Weights of a small mixture-of-experts language model, trained from scratch on English Wikipedia: a sigmoid router.
Below are experts of layer 14 (counted from 0) of a mixture-of-experts language model. Rows are named router (the router's row for the expert), gate (a neuron's input weights, with its number), up (a neuron's input weights, with its number), down (a neuron's output weights, with its number) and show model dimensions 0-191. Each number is 128 + 32 x the weight over its row's rms, rounded and kept within 0 to 255.
Before each expert's rows: "gets" lists some tokens that make up at least twice as much of what it gets as of all text. This comes from a sample of Wikipedia text that the model never trained on. Tokens count by the router's weight.

# expert 13
gets: "'", "\n", ". ", "\n\n", "\n  ", "he "
router [109 122 171 106 124 151 113 110 181  80 113  69 127 164  88 196 108 125 139 133 146 180 166 108 185 152 119 101 196 134 113 154 109 123  86 111 159 139  90 123  72 120  92  44 101 114 139 180  59 119 127 124 150 149 109 100 132  82 150 150 136 131  90 104 186 180 115 164 164 169 190 117 165 140 116 114 113 155 161 107 128 115 127 108  90 145  95 146 145 140 191 129 138  68 172 111 174  89 119 118 108 134 121 149 134 155 116 178 168 135 152 158 113 123  98 116 159 130 131 180  88 133 112 132 208 108 141 129 126 159 112 109 113  91 143 124  94 192 137 149  48  96 161 107 130  75  60  71  58 151 156 119 131  99 124 145 149 156  68 146 131 104  93  93 122  73 159 128 143 186 142 148 125 148  97  92 166 132 147  91  99  89 153 116 152 137 130 145 106 100  71 186]
gate0 [135 184 149 169  62 181 152 160 157 138  94 144 129 148  89 114 138  99  96  69 155 122  98 111 130 152 122 130  81  83 123 150  66 104  78 144  92 113 102 118 189 115 131 130 161 134 130 111  54 117 126 144 112 130  85 117 105 108 120 144 114 132 115  94 133 130 136 101 104 144 116 121 137 105 152  76 167 109 142 126  96 117 168 162 134 145 164 101 153 185 171  53 149 140 189 114 154  87 141 107 154  86  82 103 149 147 229 119  84 107 140 115 139 120 102  74 156 151 126 137 170  95  87 127 138 101 139  94 164 126 166 166 121 105  93 117 159 170 173 132  45 122 149 158 101  25 128 137 161 170 136 126  97  91  64 155 152  81 148 151 120 103  70 174 145 119 141  92 210 153 194 122 122 128 165 121 127 141 158  82 131  91 142  82 100 133 109 133 128 168 106 145]
up0 [105  79  93 143 140  91 148 119 169  84 160 125 148 118 151 155 163  99 176 164 105 164 145 104 200  80 149 181 161 165  73  73 134 131  96 117 129 116 168 135 178 137 113 109 104 182 144 119 157 175 143 156 102 121 169 115  85  99 135 158 134 118  86 155 100 144 105 143 176 158 146 113 164 141 153 142 108 143 151 118 106  97 149 119 187 119 146 140  90 105  99 101 105 118 144  85  62 130 133 165 104  80 161  77 160 114 128 151 132  85 168 139 129 108 102 115  85  97  75 153  73  51  98 186 166 162 194 126 126 112 196  86 115 155  73 100 111 127  98 177 129 143 123 137 133 160 132 122  84 173 131  45 156 128 109 126  92 127 172 165 160  53 149 119 120 199 109 107 125 122  79 141 151 148  80 137  74 138 179 142 170 127 166 133 110 109 161 112 137 185 114 109]
down0 [188  97 112 137 136 134 114 161 130 158  90  75  92 136  96  96 139 170 157 125 152 139 162 116 127  74 153 116 123 114 137  95  92 158 130 146 166 125 110 150 134 122 120  89  80  92 104 143 125 139 115  97 154 171 151 159 151 175 188  88 143  88 162 133 134 151 180 129  42 123  96 117  36 104 136 156  79  93 115 115 109 122 110 100 161 135 171  84 112 167 157 119  73 152 210 129 143 193 183 147  69 114 117 120 120 121 149 168 128  86 130 128  88  79 166 129 129  93 142 196 157 108 167 168 117 125 190 120 180 143  88 145 133 127 149 117 174  93 106  98 190 115  96 123 120  77 111 108 130 171  90 122 174 155 123 140  92 121  98  72 129 133 108  66 177  93 176 168 122 120  95  61 144 144 149 136 198  83 135 166  82 132 182 145 157 124 112 131 110 128 120 137]
gate1 [104  99 133 168  92  66 109  90  90 109  50 126 109  87 122 163 162 119 102 111 167 122 120 139 138 148  47 126 101 159 120 179  96  81 115 145 167 140  74 168  65 112 127  88 124 106 146 111  88 150 152 123 118 185  94 104 116 163 108 123 166 151 184 125 110 151  85  89 107 200 142 115 149 159 177 114  88 107 160 109 108  90  76 105 131 116 147 125 149 133 156 168 163 149 140 112 112  76 166 146 100  99  85 157  96  56 135  71 100 195 169 147 126  67 196 138 194 140  94  98  71 165 140 172 158 162 136 120 121 163 125  75 152 212 135 130  72 143 163 113  92 140 138 147 173  99 140 112 162 119 150 115 108 105 102 148 141 110 140 108  94 124 160 132 144 160 153 124 153 137  84 121 151 181 129  80 114 125 162 102 170 121 130 178 121 130 137  76 126 142 111 170]
up1 [133 147 133 170 131 150 112 110 129 121 167  72  65  54  49 154 100 111 141 212 122 132 116 114 136 158 136  67 117 142 132 146 109 134 156 132  86  76 139  87 203 112 101 142 166 129  90 111 151 117 152 147  84 108 138 137 124 118 141  86 111 141 148 162 110 162 182 168 102  93 100 110 140 134 163  97 126 160 133 143 103 115 191 138 135 133 173  62 117  93  66 135  90 120 164 114 124 119 135  64 152 131 147 103 135 193 112 135 110 126 179 152 147 108 127 136 110 131 169 176 100 135  76 114  78  74 135 141 134  30 124 165 114 156 144 195 167 144 117 120 177 141 111 135 126 128  80 124 131 173 163 179 152  99 125 106 153  92  94 193  77  93 130 123 112  91 100 121 190 146 119 144 162 121 118 120 179 196 179 127 122  68 200 105 163 128 136 117 121 131 142 121]
down1 [129  52 106 186 122  99 176 171 100 130  74 147  91  92  23 169 118 117  51  94 131  96 136 113 115 184 104 118 136 131 159 137 155 110 121 100 149  60 107 149 140 114 137 121 177 104 126 126  62 140 146 157 172 151 137 124 141 102 119 125 182 206 152 149 136 125 113  91 158 112 105 110  65 124 129 104 117 122 179 111 128  95 173 114 124 215 134  82 114  31 161 170 133  92 142 142 126 129 158 151  86 113  99 180 152 142 105 130 133 157 119  99 162 150 161 138 145 118  59 102 127 122 206 127 170 107 130 127  91 137 115  93 113 108 113 188  83 146 148 103  93 119 100 135  91 105 156 113 120 139 155 141 170 165 163 136 176 109 195  91 101  86  95 144 147 166 114 142 126 101 194 160 131 159 157 138 136 106 142 117 134 101 185 155 135 129  98 139  89 148 140 151]
gate2 [134 129 147  57  72 107 122  65 170 157 103  45  75 132 112 146  76  95 152 125  90 136 169 195 117 112 147  70 134 105  98 163 133 113 115 121 157 145 125 154  91 155 125 146 183 131 183 100 116  87 110 108 150 165 160 121 103 137 175 136 159 115 156 111 112 102 129 107 114  93 160 144 118 139 159 200 192 159 145  98 163 109 109  98 101 138 122  96  85 112 153 126 112  67 120 130 101  98 159 141 102 139 155 123  88 126 168 120 171 112 158 158 157 104 125 149 113 138 111 168 168 149 117  70 133 149 164 157  70 140  97 145 115 120 151 148 148 110 103  80 119  93 137 154  29 146  95 100 149 127 131 127 128 133 157 119 126 135 105 158 103  22  67 162  95 113 127 159 131 103  75 134 132 128 119  65 145 155 138 145  79 127 204  71  65 116 139  80  74 144 166 118]
up2 [108 108  97 128 132 140 108 149 115 176 148 169 121  90 135 171  79 122 139  52 111 141 179 154 111 108 104 123 137 100 112  92 138 182  99 146  95  50 131 122 114 132  66 169 129  81 153  87 144 149 148 177 139 114 111  50 136 122 172 106 132 119 165 102 108  99 145 147 172 148 112 128 168 131 170 122 166 223 107 178 210 146 122 137 174 150 185 120 144 139 168 124 117  95 142 155 122 124 158 121 132  73 208 134  94 138 101 144  94 121 118 131 152 127 108  93 120 138 105 198 124 139 149 134 100 104 166 127 102 134 151 170  72 133 160  77 143 135 113 202 219 162  91  93 116  96 133 145 124 135  89 134 140 153 157 111 141 156 127 102 144 163 104 140 133 168 156 137  85 133 101  98 116 110 105 140 109 122  85  81 125 202  83 111  81  86 137 178 103  59  99  96]
down2 [149 125 139  97 153 134 116 191 103 130 170 116  91 108 135 111 135 136 115 165  77  94  86 109  98 115 142 134  50 151  79 109 186 110 168 133  73 108 113  71 152 131 149 157 100 134 139 142 182 155 145 169 120 171 117 125 107 115 110  77 106 113 110 159 145 108 111 141 129 138 171 128 168  92 105  87 143 137 130 132 112 102 172 123  78  92 133 130  57 148 187  88 171 140 114 138 113  89 114  87 168 188 135 134  96 162 111 107 138 156 186  99 140 195 129 143 102 137 192 151 110  85 151 186 106  97 171  95 130  67 146 193 128 128 132 182  92 124 152 166  94 112 137 123 109 173 104 108 186 115  84 122 109 144 112 129 142 159 127 162  61 103 103 146 120 110 122 127  74  91  99 116 152  76 177 218 147 134 108 190 112 174 149 175 148  77 141  51 137 154 126 134]
gate3 [116  61 134 112 131  88  86 128 170 150  19 167  97 119 110 138 117 116 131 161 149 143 155 155 138 128 180  75 144 162 188 135  64 107 114 154 158 110 143  93  57  66 143 119 162 132  87 123 147 139 151 168  91 194 102 163 110 103 140 166 101 123 188  64 132 148 154 140 150 114 187 160 134 133 136 113 165 138 143 168 123 155 184 205 124 145 147 128 103 140 136  95  96 159 164 142 129 111 134 127 139 153 161 166 165  83 117 123 160 127 114 175  86 124 119 103 102 138 156 160 119  97 118 171 151 151 100 124 104 137  41 115  82 113 154 203 112 140 135 125 135 151 101 153 122  92  82 103  93  88 141  50 121 125  97 150 176 110 136 150 106 127  75 117 187 134 139 104 131 111 147 185 133 177 144 144  96 118 125 162  79 130 103 191 159 144 105 161 156  65 142 150]
up3 [142 105 111 184 176 133 158 138 157 138 104 122 135  68 130 114 131 157 182  80 126 131 102  93 137 122 129 152  85 164 122 103 128 149 102  92  92 151 157 112 128 187  71 101  95  69  98 131 142 108 159  93 149 105 141 116  78 182  79 180  93 125 134 225 177  92  67 148 155 136 140 179 143 144 171 149 134 132 126 136 126 118 108 151  87 126 200 114 124 188  98 134 146  75 116  63 104 128 131 141 145 112 152 124 164  59  83 169 106  82 171 190 118 164 166 164 155 100 108  94 103 138 127 117 167 177 115 127  87 150 152 155  85 109 117 166 140 115  82 157  67 140  92 146  87 146 148 142  96 127 141 116 105 166  82 147 130 120 138 107 116  73 137 180 144 136  62 141 122  97 191 118  83 118 168 171 131 131 163  93 117 146 176 159  83 112 152 132 119 107 175  72]
down3 [149 108  99 166 150 120 107 141 109 140 113 141 108 100 186 152 126 148  68 112 119 204 106 117 189 147 115  74 123 134 129  75 126  63  91 118  95 118 110 108 100  57 145  96 149 114 168  72 157 105 194 150  78 169 125 129 169  91 176  94 196 137  70 188 120 126 169  69 155 127 169 142 106 139 146 127 175 137 121  83 154  82 140 135 144  80  80 126 189  71 160  89 144  90 124 188 139 123 105 140 136 141 158 129 134  87 124 100  88 120 139  99 142 149 104 167 163 117  85 147 161  82 142 168 101 120 147  92 174  95 138 137 147 129 155 157  95 137 169 113 129  98  65 115  83 148 124 163 103 126 107 135  90 165 141 103 118 149 120 149 160 113 114 171 177 115  85 155  88 101 170 176  76 119  94 111 133 154 125  65 128 114 148 131 196 128 188 196 132 147 114 124]
gate4 [105 117 122 115  70  69  88 109 114  72 137 100 145 125 139 195 109  86 141 102  92 150  63 110 135 101 111 157  96 140 135 124 113 101 135 148  91 110  91 135 174 103  39 106 130 153 143 208 152 217 110  93 128 143 145 152 145 127 144 118 161 182  79 133 171 181  78 133 196  82 126 134 126 135 182 125 189 147 114 125 145 125 131  79 158 139 147 188 100 127 145 146 141 126 127 100 109 128 152 174  93 171 124 181 100 123  83  91 108 115 173 145 146 101 109 106 118 130 140 100 133 129 130 123 173 124 131  79 166 152 147 176 184 105 143 173 120 126 163 119 105  83 115 154 100 125  56  84  86 166 133  57 100 142 144 134 139 108 169 112 116 183 160 172 117 126 145 125 119 125 166 104 128  99  89  92 117 123 195 129  99  93 142 178 130 186 163 173  95 143  62 145]
up4 [135 141 163 154 145 139 133 134 150 120 116 125 113 140  46 150 131 168 100 155  73 159  94 162 113 116 170 166 181 112 156 161 137 163 127  93  68 127 125  27 134 117 144 137 125  86 145 112  79 163 107 161 148 143 101  64 138 111 111 108 139 143 157  96 143 153 160 113 148  74 103 153 120 122 126 175 121 116 163 127 158  97 127 124 124 122 162  49 138  61 142 209  93 133  94 120 135 110 113 159 108 152 118 157 132 121  54 129 143 117 137  89  98  86 142 111  96 111 161 106 184 133 135 134 100 169  93 164 100 130 145 147 152 112 155 174 114 154  99 114 173 184 104 153 102 129 132 128  77 121 135 145 137 197 214 148 120 125  88 152 125 126 184 105 113 151  82  67 113 139 130 125 169 137 144  74  67 140 165  87 127 116 166 153  27 165 119 117 132  86  75 182]
down4 [152 124 148 138 113  79  91 136 118 157 109 175 160  79 109 182 151 131 113 121  90 164 115 194 112 118  66  13 131 127  84 105 205 145 126 112 141 158 104 120 133 152 119 181  65 146 155 152  93 140  85 115  63  63 175 130 112  80 153 157 117 150  69 145 130 109 132 177 124 110 177 124 167 102 184 110 136  75 140 170 109  96 204  64 132 151 141  74 129 118  84  81 191 199 152 160 118  79 177 129 124 132 169 128 173 176 123 149 120  99 126 139 132 100 115 121 132 134 130  87 147 139 130  78 142 139  75 124  87 117 108 120 130 160 151 133 167 122 165 165 154 118  95 121 158 170 116  85 117 115 107  98 103 155 131 152 157  88  99 156 137  98 160 118 137 115 131  96 135 130 184 100  97 125 103 107 134  58 153 128 159  96 112 158 163 136 182 143 143 126 136 166]